config.toml
d_shared_expert = 0
hidden_act = "bilinear"
vocab_size = 30287
learning_rate = 0.00231
Below are experts of layer 4 (counted from 0) of a mixture-of-experts language model. Rows are named router (the router's row for the expert), gate (a neuron's input weights, with its number), up (a neuron's input weights, with its number) and show model dimensions 392-447. Each number is 128 + 32 x the weight over its row's rms, rounded and kept within 0 to 255. Numbers have three digits each.
After each expert's rows: a language model's description of what the expert responds to; "gets" lists some tokens that make up at least twice as much of what it gets as of all text. This comes from a sample of Wikipedia text that the model never trained on. Tokens count by the router's weight.

# expert 49
router:115067124144203083084074054043101157138118102109113096151144108150134200149083126128096137136113125130121136127206129108123125017115138118130056068084124189088104173157
gate0:151085145071110106108098099186133108132089137100132150098107103154154116087133182120142146149114154108101098137079096118113157189114071114138154124092118137155085111086
up0:100135150092124133166124162206101163105131096086140134175099078106182098099156149120214058175068134166176112133095113169100078099136136121106078121048089092140096147176
gate1:099150151098108122124124089111127126105175160084152119127101188153114105091114114126113111131082118120195051057132132115064179116131131166112150099091089146142148197126
up1:141098149086137084103136126069192095181113090142112076150118118141129128100107132137124088168133104159164106164130167094123076106196163089107100092108102177187190110161
gate2:135094104137106119150142180048193124139101117122159149140116154076169130099153129117174145138082127102087118128098128141100152127165100123075090116129146120146121144114
up2:097169123136086083114164095095118193073160126110145111062072102131174129144104171107104127164070163188149134131159160081191081120103141146161148145139084087123146166113
gate3:150137092130142119122076139162160098163138160139143153138093141149135102146090131092087165135100059168167102142136116141071105123110099072128108162095097097158107054166
up3:089069158101139102194167111141056127123172138127188103137156134113147094124138122142120129164145141153150113084157133124149164097088125124132137128094125073174125095192
gate4:060136126136082110140165147141169121150116067126183138120113147167152146177113145137142163114130094120132123066152075090054142101103141197088114145109169170078182098128
up4:120093059049130092141112151144139175188132088115146147165159140137136143172147188109116110176144155190089139149107127153094129115122116143154179130125106125159120147105
gate5:113152095116098112157158148128126156152110153096112115030119125114134100125159127074103160140181043128130168129112087158122166128062153066132180131114148079105118134166
up5:150147174156117155100129082133166123140089119164108101107140111090088126092111116084155110133114115109192134069145164126158143101078130132071122159166124115062156080107
gate6:161111146177074137138128117153088064106138155116078174128156094137133115132129136127106144110143112145158098135119104115141154182124168151157160130086122136126137135112
up6:150132131144115095104081096114098181155112110101123206150176158147126140090114169102135123148135120075121096154118054084129101096176082148179114138157140148100149105143
gate7:137106188053177052115105146128157141158127163090171079086096029204071066132166087130121173109075142118136079102099122109084132119099125083056069102147073116124191090152
up7:092124162095095088119161101103132146189079180161112118061119124103142109087140088161125137111076156178120109114121126122131090090124056087109120137112148130102159102125
Words and numbers inside competition names, such as World Cup, NCAA, League, and division or tier numbers like Division 1, Primera A.
gets: " World", "1", " League", "10", "2", "20"

# expert 15
router:149088114137100117087077082061104146119160149061157067086105085140143151114140144097093137143140138151093135159138128130131086090085146100137124056068097125108144183178
gate0:124144087158124145083092130119126085177116103138128123067135070195130120116159084100117075200091091116098055169182070133081156132157174182146113137196180060067148156112
up0:142139089116093113106137134161099099086152073138134097147086149148140160113087082143135132124109156100038098138153141109134109129130149203119180100198122132082107150136
gate1:136092059088100163112153148143185146167076164123152129175063158130073095128091136137153179127138064175120131065124188104078115125077146150145113126159165129146126114082
up1:117138131139152126158138140129108112137182141100164088101074105129092124142037099095158139068080126168161166145183125180192127114146137049066174119123157101099086093127
gate2:120129128150098158155114106136139112133106182138091170147120126118164149135089107127142207146121151065136144109156201083118203104081138183158128149152185125142140063171
up2:089163124114125094145092109220123159108182108108092150104115115107155136116110148115136168197213160129118143192138155072080077178099114099126116172115109165125137100160
gate3:139133141089117116181124114163104114150140084084090175168098092149093166113133168179132160134124089174132100176167154137122155111141112127120091110145146070097181114208
up3:161196099098121127138161148077144118022118097164192126130142112082117151139074079173143163121146107120166066215067136180206179152147155175178104091186114185127170136093
gate4:137057171074079105161125103137130121123151147097077158154141122125082120088122086138199121138154125120138127146068151094157099123131107110107145158120126095135126145130
up4:105100091182105041093137124111106100111103104114135119104160105106089113153083053107164145160100071174224191131127129068083143136137151143187128145103155098167140122140
gate5:130109109168100142120123127064164192148130126122115145145096093195124104108155162120076173148139094188164142158113103092103105161111116150076187123114130198115114096111
up5:142110113158133152156143155172096150138145090167141119147165143131135112209084132145172196086120150100203107119130112058144140191094111088155124145122134117126037144135
gate6:110151118150115102140059173063147099081155105130165134116155130106140108097148170156071189187149144114108129138090131112093134114123184152129094097130123068132120118145
up6:159055110207121083141094169095128088096191122141150113119152151098088062108077155143101127100154098144163119133156115176158175110115127142193130117139145137172073110075
gate7:194072118107087142104117090148180128204201142143079096122081143127107091087175119114093150096121142137141097127171120156118061137148191177098085162103104145152087082108
up7:066122101112139150131125085143133081190085109149155172121145126132148140144034146143101148090173163173144118107210104100158176086147134188147194187107160136114095117077
Single digits and digit pieces inside figures in tables, infoboxes and measurements, such as elevations, areas, attendances, coordinates, plus units like ft, kg.
gets: "0", "1", "2", "3", "5", "4"

# expert 8
router:116061141136074082138094115102106138081158085079165108119128111157138131145124155108108071115164163118142071194175123177136079078099162142142084108085086185132105118129
gate0:156089132149082176161144138165140111056164108086125123132095107120102119162098138143121062135110148098219117211134134171128192114065162118174135103143100160111110168156
up0:170117130130187147145155140184142121109099123113118172156134134132159134137151106110120094135135145150100149151136147150132111176182127076130114129114131152137155088121
gate1:121141139116105106131138162148109118106104150140088109082161154157086111104075120105160126102122151129164175162095131121138141099140130148136127099083131152161110081150
up1:085131082124127114125091121145125198173146171153119154133137125151190140076142117142169114118123104136124142100133090127194104122139117111178121111103172148071154147102
gate2:148127198082081125163102148122123114117157094151173185151147118119115138125126130136151175117094094170140135123213172121122092184213147085083143156130110084097139125160
up2:146152114139084086165140085119167133139105081101140097127132110110120109167212058134143147121197115096116104108105146105128103070133131138095150184185123071161104094111
gate3:137127110090083200122152138130129147163132197143110184114114129155077114109112136151169083127093166132120129060125074100130113150111153109102148156128191139158140077102
up3:116108146164111164142100202096083084117089110207117114149171103151133109101124089155153182125114111158157114136131088089116150226131115119197137092157178103137218119055
gate4:145099115099141126129172130116170178065123140174122076126065078130114134111092100132091076163147103146068175099126131125098136060129204187092139193151115122114153131123
up4:181188118103124132087070130161088130151113099121112126121169159118065118134141129090152130130098099176156125133124112098067064171172109152141130121128153125162162172108
gate5:113089162139101084118155136164146140081105106085136115108168130090184153115121087139156138124142118105099147130124086152167127159132154110132087115104107109126174104107
up5:099163101114135157145095095128104209193128130141148143104130093123151170089061093113154127134141126164071178084138144172078158195150137062125153074125175171100151085131
gate6:131178127107173126119151078116152107118114114115130128105085067087111145120149190104165183117138118104087138129157217144143166127134071120054135072145091168122119082117
up6:170121160124144084178118153128112109142180106135156053144155143084080178112154146138164138106103148117157119129091158116192134062104097138164106165122114161109150124170
gate7:136109116144149157144088134112099117143138092136142187107127089064065190181121175165168083160160121134191080160187093184089152151152248145111069106132107100204116161128
up7:118181113105136182070117135130097177144149090157134107124104091138138227131115135141105169192150113118141142114161174106141182148110096163124189086156150142115147166120
Word-final pieces of taxonomic Latin names and other foreign proper names, such as -idae, -ensis, -ola, -ana, Papilio.
gets: "i", "a", "us", "o", "ia", "is"

# expert 46
router:144099128114161097091140105128087129143155087105154098089190148163086150066141153097077085132152154151149091181160116109118072100121143103100105094080106113097114187169
gate0:101118121122165115168139083131190093117118108179153131094142107147121157124176155163140093107177115158140114118103143101128089146137127071109107094102050188141140145130
up0:108083136118119173209147082127153110113074099108131180048138123166199078109132121167112106162139155145125154102163162095131173137158113152113078149169095164134071105122
gate1:066210065130136117087129117095076190138154083117124179089136089110156095148149129097160123117094104182182064133131113079162123105184122172150120137166120097104089152145
up1:107168108154148165129116132124083071090101051138088189160145131186108178125069168130198101167124184142087076182157134136110123104146137135145148156091126169126097152121
gate2:132099108161141100137061135159143163127143145130094134134126178124172142132135099100139137125095127119111169146124162151096101119139098122142103134089141130152097166157
up2:122100144112137069179144146121140160113150137099155117124105173164132060132122125148121088087078184115132155104086137079202134112149133121101066125102162144082129197084
gate3:118128065097143093072153117141174100124146121125156130140131131124130074148137117096119083160162167124096099187181140148056097112170130120128125108105172058134127090139
up3:082188125131165128165108165133144148166102062108097068139092141166104093179103194130144168138095148172174136111139123175138149141125155159107154151149088096114122161098
gate4:154190112130144142157130140129111138132143109115105114204054123165119161128094113184145167177168148072138144134155151110176148140108113081087044151148127102153160160114
up4:117115101167175106145130089119098147067093139130118147105080078109102181203227098157089117092092133174147126069113129110106110123126184114080092082133158201162119116091
gate5:107109107146132107110140129158104159132215132125167131118147144203139105106112098128104119079095097100110168129153152049090144106099150138138116133103144086122131147142
up5:136077094113118103122153102197116113188106132142124059118125190156137086098170158129058146171152060149151120155170151131059143083110179125088090103084114135121108153091
gate6:122155178158134168155114114121160173187147115138103131172121157101099113129154153164149121133121115139152142116135143098135117080090126119183104160107146122116081138130
up6:120116106158107106181089128139094093092107137152167112094121127153101062116076129125181165183115107141158129168152194152174129120196121155185092135209094179057092118070
gate7:086133107219160136115122123110108114140119135113086090085096077131128140124164132150178130132122104152143193059167122086176119043166131119147096110189116136138120125090
up7:117147145163104169131245107131139106147079152141192123146071125134156117131085152108134126113134111097109083069151111174120135170119175112151086184112130130078098108171
Word pieces inside non-English, especially Spanish and French, names and titles, and spaces before team or score numbers, e.g. Cuenta, Président.
gets: " ", " de", "u", "l", "n", "r"

# expert 5
router:152126114175151069059055092083072168112129123061189091144143103127132144143106130115067122158070131166153157179193167138092116099096124122119034115121101135141114122134
gate0:150147133116112153091149090090097158099134119114195157118090205157155137117153150155107123102155120189150051171130114093118086123096181119193208131111183138146122092125
up0:077146133102069147179084123157122151063087096152185062114131175197141173164154079136090127143108118086127151182136120147157151144084076074121143105101124109123110123159
gate1:108110142118120150081109070130182142134182135162149167154090102196128128134169097122142164175066166106102076136130161151145167118062107129107090068122093164118115129124
up1:175081168101186099117126146058093115104148143143128126094112138162098106173121106121115144135146097153115170091154141154199081089129098125186092134110082123185157136161
gate2:159139099131163110074130106142081108101112154112080103117116167111102162169203149103111116189124087124131136169112110161176105097156096098143143167116101108175045108083
up2:099139131114170146157092122079114092118161097125128109100134107152012103135099116101152188177122089105167111196109102120153109144125130109127114098180114163150145087062
gate3:142138109136143107113083197103116164121120120115120141115144173106163110086086068075112137145116138131186100098147101103096116136116118103152151163130125071128074141166
up3:152127162101130149098165115171098133136150139107121099089110085175140124116144114117138191092056124100144126092147112176166181126145108016132132109096171097129129146116
gate4:057128100101122124134101079181137105166143137101111160117101141171131147115129178187124133031125090116170106176112164175128129160155130149117049098151116099119143085113
up4:099076116168149156124129179141137085142142169111129093153148135137170136158118122110128100092078106171130149199177101133161097113166129153102070134166162076101120172059
gate5:136121183141120135168084160131138178083127092065135099155108105135062166088113120100140169182097159171098133099130164183114108092154130119185122155113134101190169097108
up5:108133145114129111114178174143100133125124139155139113173140089162168227118147131126156165115074127158120174082103147135133181112023189161149159105127145113116109153078
gate6:087168092111128090137114167134128114136157114194124142113150120096106102110110107125096207111210096123088147112092124183133067147092122115144099186150060111177118155177
up6:106131146114098142153175092161118120052154194112127083100117105172121187128110098157179208083143087111095129117090138157124106127065091065148097186158155079182112166169
gate7:159140082140139137064078086148099103161102161134118185145169116108138117146172087170090166139136136171119106149133071142165176085152114095200130144126105086118128139117
up7:104141183099086178092101143118111146084167116116162120109163084091184174123095126150139120168163155159170167119113140097182132123125130111105095153155062124102103150171
Prepositions like of, for, with, from, against, especially in sports bios (overall of the draft, cricketer for), plus table-row pipes.
gets: " of", "|", " for", " with", " to", " at"

# expert 7
router:125030108142125097067083077096089120112145099056112098113106133123131150143127173124112102138123161114143149128197138118134108115110132109150103084069102153112105121151
gate0:149085088080087085155143148140124080134128168152163125132100152143130109117129152133137151143160131077205132171133106093118130099139135061147159169157064116116148145094
up0:105146132180161090110099129125151128172161105161126119106161116140192191122120121121111099173122172135119077110154187169116082105161113121136165159123173153074114171097
gate1:155143111136073084151074166208152057201091157239106119134055109200139186125109153153115210098136119174174130156118115128129118070089075115113097115179197142110114111087
up1:121189138153156120161126146102106082113164121142153167119099146097116186132163101127098147138099107163120146141154156122079112135158134140128171176164110109136211117146
gate2:107041102147110196109137154120109148149166142052141145107138121139149126116152115127172175118104059084129156169124108098144189102146168120131097139170197129122109096100
up2:093195112117124123079140200132118123076093112140173120153208124138132121210135142142090120097111161119120135113136166168066093125166149128108133060120125127081150122126
gate3:095164082122088119127129144168192125074155160160127135134116112162124108152137151105187137100102149113076131113137081155161196128109096186104169131147162142138033114194
up3:170085094108201127122106114134140098098116137130127150117132132168102103107117120132152118165132146089147096172173185053185090140127118163140136116105081127144128094152
gate4:109145080085124154122106077104128076122163140168072144161049174120198122118126120184113088142119170096121170165129109147092110172109108073113092141139174188195111159083
up4:120138146126104116076137171161196134134094129139166137098128120134123118159144132158082127093088159182110099132078177115112145121089139135149148132125108118080113111170
gate5:098126133108138144180127143099140132150135101180144161155171122127146098097142168162146123134138149122110137175146134091080085142148152109133150150116084102123190145166
up5:109143133088135152132097100190152156124178085130112154155101104144140153118127138119131197170124092110253189072031088166106108165124152192074175109113107142163167067139
gate6:153173136111147111136147146161153119160139115119116164144161139122115143097124155108083091123145111126129131111149134133146171171069101144121107182159148113202155057073
up6:153092105150101124059143151121115107114118128149087132167099085169080153193126121103099083075133149126198130158121183093165160115128194126100077079088118135090192129110
gate7:159144152135111115119127170099098174136079166129080136138169092163141141076156090151099146094106057158140096059123133178102085101143133078199141089169175126063120135160
up7:136061153117182110066121130143178139144170148201067135131132081143122122164117186089120135062144149057109171143107184122137114152150117150073103106148145142116085129150
Numeric tokens in tables, dates, scores and measurements, plus spelled-out numbers, such as 20 in 2013, 75, four, five.
gets: "20", "19", "1", "2", "3", "4"

# expert 33
router:147078086123145102075083078071091155085161096070123099118131130113139150129095142094095080140126172121131153172170122133106082108111094081093089126091096095117117142166
gate0:132119085091151133083182137118120116126151113098055107142140093093105124128096141125098088099120068092179147124100143141143152125093100175091194180072136143161121172174
up0:162191178132150133166128097139120166109106176122128119153107118134099017111065148135171105138165182130112171127124147122148150046139155123062082127078114126173163044168
gate1:152105177095106139070158112103141100122164095131108190042141138125104119145162149146145096131108123137180112122098120054113124081107119147066106138131106123132121110132
up1:156091160147121167107122141094094140165121137137093139181129060166139154152118144102092097145076113099086140078133113046159148154146165105139133168080077115124188096121
gate2:103127080121124143137151156124149136131127108186140129052106129171145145144171097163108135131173186126103117137070164040167180200085114165143128153116191136127153115145
up2:117103101105137158143127143115128087150167151113096086118156130196146089109157112155086093201090142089152179171167101113170121148065126098143072128121113088137158143105
gate3:142147140110148183104175188142145122130110128116138146066179141084143149170132140098156121151161101146161079098158177157084103113123063102108115073118095129139110130141
up3:179064074110173119110156156146150086080157113114124075133126146101104131141129112151075093097172155186124192114113101130147162082100142142162154180113138151163109142149
gate4:082079113096138161168113113140158124086138137067171091163137144105129113170145102126230167122151139118119158104190091139075091126136144118103140122073098166123126181099
up4:135093097169144138105114181196085111145125178153129089171148111146122091063149175158131044143165069163220113123113108182198096159130105102082119105133127108133113125177
gate5:133177145034099108085109098119102113097143116122097104107082124122109149114124119136144140119137096118142147117110211070117173145123153083097087165132141109123159133148
up5:129124121119085129157148088125115070135098101096130060152169113115102136194120150129138144126121153170119137158135145185168092164108131131157165132091119094074131102123
gate6:148153103135106153086136171151129132078080110116138144135098119128081124141139159142102178193130200141141127120137136109145112151107125165152087118148196200120084078111
up6:089147135178083176043119126117156137122094095040151180108137134154175126105083153106117145110143178126180136092143110098142141153137132114155122118116130058113119144111
gate7:153158163130134119131073133104150093174094104133153149105145143093136099075161115136077104137166140089071100094109073029136140163153140089142177139130129134081142143134
up7:124125147134121095119099155148165143115113072192175163137140162071150120139125132140143113169161136218179127180135117153158158130101146110169110133163095082132081167130
Common function words (the, of, in, that, such, latter, former) in prose, and leading digits of percentages and coordinates.
gets: " the", " of", " in", ",", " and", " that"

# expert 50
router:159095132114141122117120099101148132061157097118140129020166107123075117152095155103162110127148152091153114160129165148139139080107155108134094078156125140148077154165
gate0:158100158070131147156105064119193092162103150128137101182156197146102151091126106121144138124094190150154101151149164181067150152146157119114112211092185102117160136140
up0:122094077110117126129111110123148118156170141147067126095089129090140124071137167112141160107045110176148100121155164130095196107130135145127102088141118109165088152091
gate1:098069163145121145129150109137127114129094148134140085129123153147107117108079125089190094132132170152099176155109147188140097132150104096113146110120148142087111189111
up1:086112082123072103120148135195132062059125162118108163195133147146107112103116124115203101164136153069161127109141127102125133063173062175122128168125152121120117095116
gate2:141085179148136093099176134114121136082142138104179115127162155163102122121118147104102159127101109134091115073142085122163178151122124149116080137143101119130117194141
up2:130142123166133183114160179162103129083175137148148176148121137194170127064134125142165100073098108116088133111136095138171112099108103180118114132150164114117058158159
gate3:065064185163183100135084109153138088152115152128169159101093144097124170134167118145099174120138166118127103130144147115108139134108167136174174128100121198171100163208
up3:116129142141105149123101152095118172123150107131153126106103127175163153143122173087150164106145127137168125137148160171224162112078160116070077116156140110071151099085
gate4:143202135100099125131182135130134115128092099159167118139155102155106099150105103164075082128093107140062105152120125121105179096141125103095191128123089159164131200150
up4:131142135108133166131131082176145031092178147125103120149065100152171158099100079102077128137111111180182139113086116139071050151123121179130081101089135154123127165079
gate5:072131150124143089127105146176183136134141137099117153132095113174120131093125129086142088146155130114127181059142125107126113112125126154107130200150116153072078145151
up5:134113125201133160126134191066164078083112091171136110132090095162124115144099099094106059114115143112139177142149127119159166100128096104171112136123117115117159155101
gate6:110133114124138164114147140149202106153117169108087099127136113155110162126153083138157117152085145179089142134165148114092138164106129092158113130064133129150143056101
up6:122141097105097157131136144146092117170139131058177126166117047077092115071127142057173120144137096124094111126127139075139050147097099145143095101122125127110113187113
gate7:139155146125164120151089190120146149137091152109198117125168072119125107135104150164107112128092080107162143123159173159124136160111139196131103105153127180144109143130
up7:201133087059133131163079158106194142135135129113143089094125110093105147156123156121124094094172113123073121086160131086105171086155137084080102137107122120175145132078
Pipe plus newline ending table rows and markdown |---| separator lines, plus some mid-word pieces like -on in names.
gets: " |\n", "\n", "on", "|---|---|---|\n", "|---|---|---|---|\n", ")\n"

# expert 63
router:168128105185184117123086118122081118122124074091142107091158096138118171156102170112103059189126157077160107168198103111103078086068200051138118154093127121116180184140
gate0:115190133129160140111148135112134102069152157143049162125149153102118092091107102107129101171139169110108148134094133093111126137209151092199138167180124044179116127133
up0:121149125157152108086122106084113137133166130111048152064157138131148101081195123104166145150228148137099091061128108108031081125140136094182127122155089123086122159036
gate1:111098112124195115102143155150111105198125118146118120119086116120094121114155124127105088163138099115213075053143125178117156146131176097124133120109154072103130152115
up1:119152123117157063168099065151148126107116132095138098136112159182169126108186099162190072158152129099187109161147114159071148134134067065176149133109071073104080175125
gate2:141163154079123162135108142219126102143146034156116114152129179093130098126085151167056108167136078062110158160116127160160161165159103077113165144150116123117124169090
up2:118096099101162150105160136159183127112149101130133139092167066128117131139127085186150184127108145117113155156072124101122139094118140143121101182024101107084130124108
gate3:166096115143081100135119078189186067172124074078101218160152134102115120157114155169090184122159107091073189122110151113143147105130097119113149160121170102168086153166
up3:090181185078142190187156112110108105112110164145189176129107169125091156135096127107153141081104210135099115133140124100147096098058124129136140093122139127069072093144
gate4:107151117181100149148096048132096155154119170166149141075103136122135114118107081170122105147143128131117121086129188156106122106081142080149098148131100112146145176092
up4:192185120181105170119115109127100145088126127171130123079126120164150201142100087063090140169145125161092098145101159096081100112132150174119054113164075126116156144056
gate5:147117072120119087189137172112172056131087103177089160129141146150145092114161175114132125161106117104093091149131138166129109094154102086139119164125100186118126126118
up5:118120176168142092111139136147139087206126142152195137168112084152140067114117137130153103162137122170088156144157174186148121153154116088157196071111095140068120139148
gate6:116128118161146136134129111143163144111169115202146084149101103081131156094191123115097132105149093139104125116087103123195107153102108177244097124141119124163141170075
up6:104210136094134094087134078128126134073117104103172122141184111073119159108120116114118146129118107094179134140118128108097086112116164132082123168160107115124198125095
gate7:159181114185095106228100112136108114091138122157102139139110110128110145154135125111123117149144134130193170155138164129110164123161165119142090143130145104107120099115
up7:131114079123136126104108180141138205134055153088133096117133121148118105054116144198145176082147133120091153135101113158175200146142177143160103153110132107045150123067
Words in image captions like Hall in 2023, and infobox labels such as Born, Died, Coordinates, Elevation, Species.
gets: " in", "\n", " the", ",", " of", " on"

# expert 6
router:177118119154175081113063108118129156085146122122145092094140142116114136142118120104144099176140190139138142180226188152101089102087122138141082089129090160145120165165
gate0:110110087092167151178155131077138117127128160115127110139125094161138136116173140116081110142142136143084130122162133155123109087145119120150143120165157169099184168158
up0:085116149110144099070132187137149183114086129159114128133091112142121112122144157098113115146169153129152116122084147090143146101119162158154096089156108136191163119106
gate1:132129137138092080103068101160144107160106107151207156143140183151127160172140068109162162128145088103093121187122113154131172093091093115126129178139109126089128131134
up1:161181102120177138146087125120176195083066157124138112083147112096181118127144119092117121130054143071088128101165167121051147164206075145150099083067098150132154149174
gate2:091151144067158166095147166126107088073124084111131170136187144144132176136067134093154093068110157078116186133098188115113141090109077072109168165189181098094102144188
up2:171186127155172110159126144173137150137119134096104082159117203127128017127119206127121091054083144129198150148138094089169046128097133108136092128128164090093109130100
gate3:128141113093117140082163114102089107156103112136096136103132102062095139127140142144158090094084155127088136168126131156140173148158131186106110115143073070141119087117
up3:133142127143149179155152219181093164088115142153159126128139129069120092138108162125134151093107164152114163185171088128136143145126149091099158130130117160105126119128
gate4:161172151086084124160144098171193127102136128152136179110050174140130086119156122147146132134102092152120120148172150122126164195162114091127140111150170088134064093132
up4:151082118136108134194111106130164128158125084087095116131097166099166109053168114146134099171130157146106165138140145102108150107091080146181127117156077130121181135145
gate5:157132089103111123137127094085132098151104145148148141149169101144175157115087085157175123157128089125099132138097145154151151156117189117167131163108087089124161128077
up5:154130154125153131112134145116155119102139152151103146125126069104154118090126151148134177102172111169149129118159176133155192147088140192142134098179182186126128133197
gate6:127096182121120063168088130102128140122131146093196174162155102144143126136114130158128109178173189155095130084149088131105179117185138125154107194152071154106124142119
up6:105114175116229144084103137214126145167097156138106099129057102094109128052090126086138110163062183127104182156131165044105046162122129097141144127158115114089118099133
gate7:131111202139177110097124159190131161178112159159124124129165123126152144189080110136112150135082119126125084096095164142169168139098096085082151102125140132203117116183
up7:149164071122150202196133111163141189093186195118116093083140157131124119131097185130129161202162141103139140163142142194126121122125154125130170121144094115131067126111
Line breaks and the hyphen or pipe that opens a new list item or table row, as in infobox-style lists like "- Born:", "- Genre:".
gets: "-", "\n", ")\n", "|", ".\n", " |\n"

# expert 58
router:162093086117151132071093106049103109111150056104159076134154128189113146106110205144073046109132212143138160223152101118116109121104083102081069099134130172128151122136
gate0:118168135129205158140109129111190143144109140098137135147107145110158125151118143130163159148148146131170138146151156093160137083145100117162119166141095140168069137140
up0:124087111127090127127136191077132124100165101119148142095141130120048135118158151106106082131147129173145140131096151199117109122104113090103136124155143120154144091108
gate1:173167175166133122177139104111168148077106137095133138109111176105149181104160170162190187079151141100135147189055135115119098132092152146111118082144140135140146126177
up1:144122139178118114110151142131129158053085129138140110128042116145113182117110112162195194134104124083089193117085112124150120127116170129146114105200153155098135132097
gate2:082126087059078136091150154136181128113115111120137155092066176126147102137126125136145110156141110152105096133132119109132125164158109131151137199083127145157103083149
up2:141079145135101148133119163150129117084130154167103147177132098112085087167143118126104172077131137100141191130077127174150123167128128141108116153125100104147161110192
gate3:137119150143124116106121151202135172136139103216141077160097068185116164122166120097144158095153197118137069159073106133127132107155121159103135158142141092118105132153
up3:166120142139166103178076077093109167143141180140132103125102143094161189138162111141124165127170132148075171115130099182157122203216101119152173142118177101153122179100
gate4:088097138126144115085179118181144112176078150144106110111152134155195123153107100146099115184154052147087125074111135076182154163098158101081081189091164156100152087102
up4:114106080116117158097124107151156141126138125078091191122143135193149111079092127112137130062137142148175114096168106133091094128100146080118143154110140146094201123148
gate5:138142126131076138149121161168141095056168152223158110106126112123153106142053142091148130102112123119091112130189120115158137190102107106122155106074155120115096175087
up5:156109139111164140121116125117136135145133131088089072127105078184121102184182119163106097127141129144102136142080136113159105075117154097091122109149151095090054090131
gate6:085113144100073142073153142120136119155142143152153118198122100085108115059184142084177152092178166124130136191123189159161133102103128168137162114089110120136184116147
up6:111143141152104132093146126208114140149150077162117146147134155113146185121140116099190120143067065164145086156124163115184205124144090165150132133131123098167117102162
gate7:129122143190108110149116152088143118188108153139134135152107080124119132179144118145114145129096114087111125140133139147135125145099105145098128069093124159102117167126
up7:165112184149150109070136118103118136104134183165094144102145090162165075147183114158188141129183077133120074170116141170185084165113101079095084109140165083100142117192
Space tokens opening table cells before numbers, line-initial list hyphens in infoboxes, and currency symbols such as $, £, €.
gets: " ", "-", " $", "   ", " •", "     "

# expert 24
router:185077121158135058064125081091125174071120123105102113119104141162123132155115187153101091119102108113129144149190113169162123107109158153104135069094126133109153155178
gate0:103101141106161149106150105177173106112093114091194143133132123179074103121155136139093151162186120111166135109117122196141106135120162127126170068141169126148038089105
up0:179123131126156141146072092145083177169107097085091143172124100083139116183101089137200145096126178107129133100124145127113155126106141121134189141087128138197125139111
gate1:113092113115072155075078103122099161186128109155108129125144118155071156144118110180141124101095122190158111106136089181129122117132167122148134108145135102068080182156
up1:127168175080123137097123118157077145087074142144137083139145086082114105084152180118122172103125142088193190139123205147157131122182082076149191081121142097161118160116
gate2:172098073104136135139113159164118139096097197113101118060104083105097105092126056116147176114188143104071160140125199076079154123113130144168100140098183114146100144125
up2:188087139096059133132130125107120070125124107085171075137142137154162170126092161157115098149083148153130111103097137116149164137146184152100142107125140131144161131132
gate3:097122133115084137099139132089111230117091120135169117104197129074128120147140142114102171122160079126113105116167145138090133173146105154156148139165119113141079190137
up3:072120084199125095120189110143073104145153094099129086123140141127210056098101151111093118149147024140169131158100040128141198133152114107145111103121150176159126122142
gate4:111098126136185112122093111142121104116144156134133147181133125106078160170146129126103206111197099098109134163168109126101106104156120146124141125088115110143160102133
up4:130169081100133097099120161093170125152126131231143081062117108135132070162103155194164181101111130171140121159122125131074107125122124102095113109152091144158136225112
gate5:110118115129214161150129098119166136094128085181039089187122141073139143155103144137099139159109115132158184137114197086177147136133110088130102177145205158103125182183
up5:157148150191117117106169085145116153145103170156121127160146152102140134101098103148106191126111098130173132137116100158040091116148105060106163117094135144117089116142
gate6:138142137111112162094187121124195128136119236169098184158188106108153131119117153147135158160126099152143140142156116191158103074190153129126172143108168101085124071082
up6:093115133164074106164098088106100145164173107130139117134127127129134140142117146121087150130122120097115176143161064203131069105131172077127159094145130088098168183099
gate7:050121087117171123083127074086100152120186068101113133158121132080131113107086164063166128165143140112105099128099184108161135135135180132053118156051104125102091140112
up7:101111105077138053163124097160138131088181126110124180139133136139112103099175143165135162151097132092081105130100191130172123074138154111193134059129086089122089155069
First digit pair of years in date ranges and prose (19, 20, 18), other number pieces, and == section heading markers.
gets: "20", "==", "19", " by", "===", "00"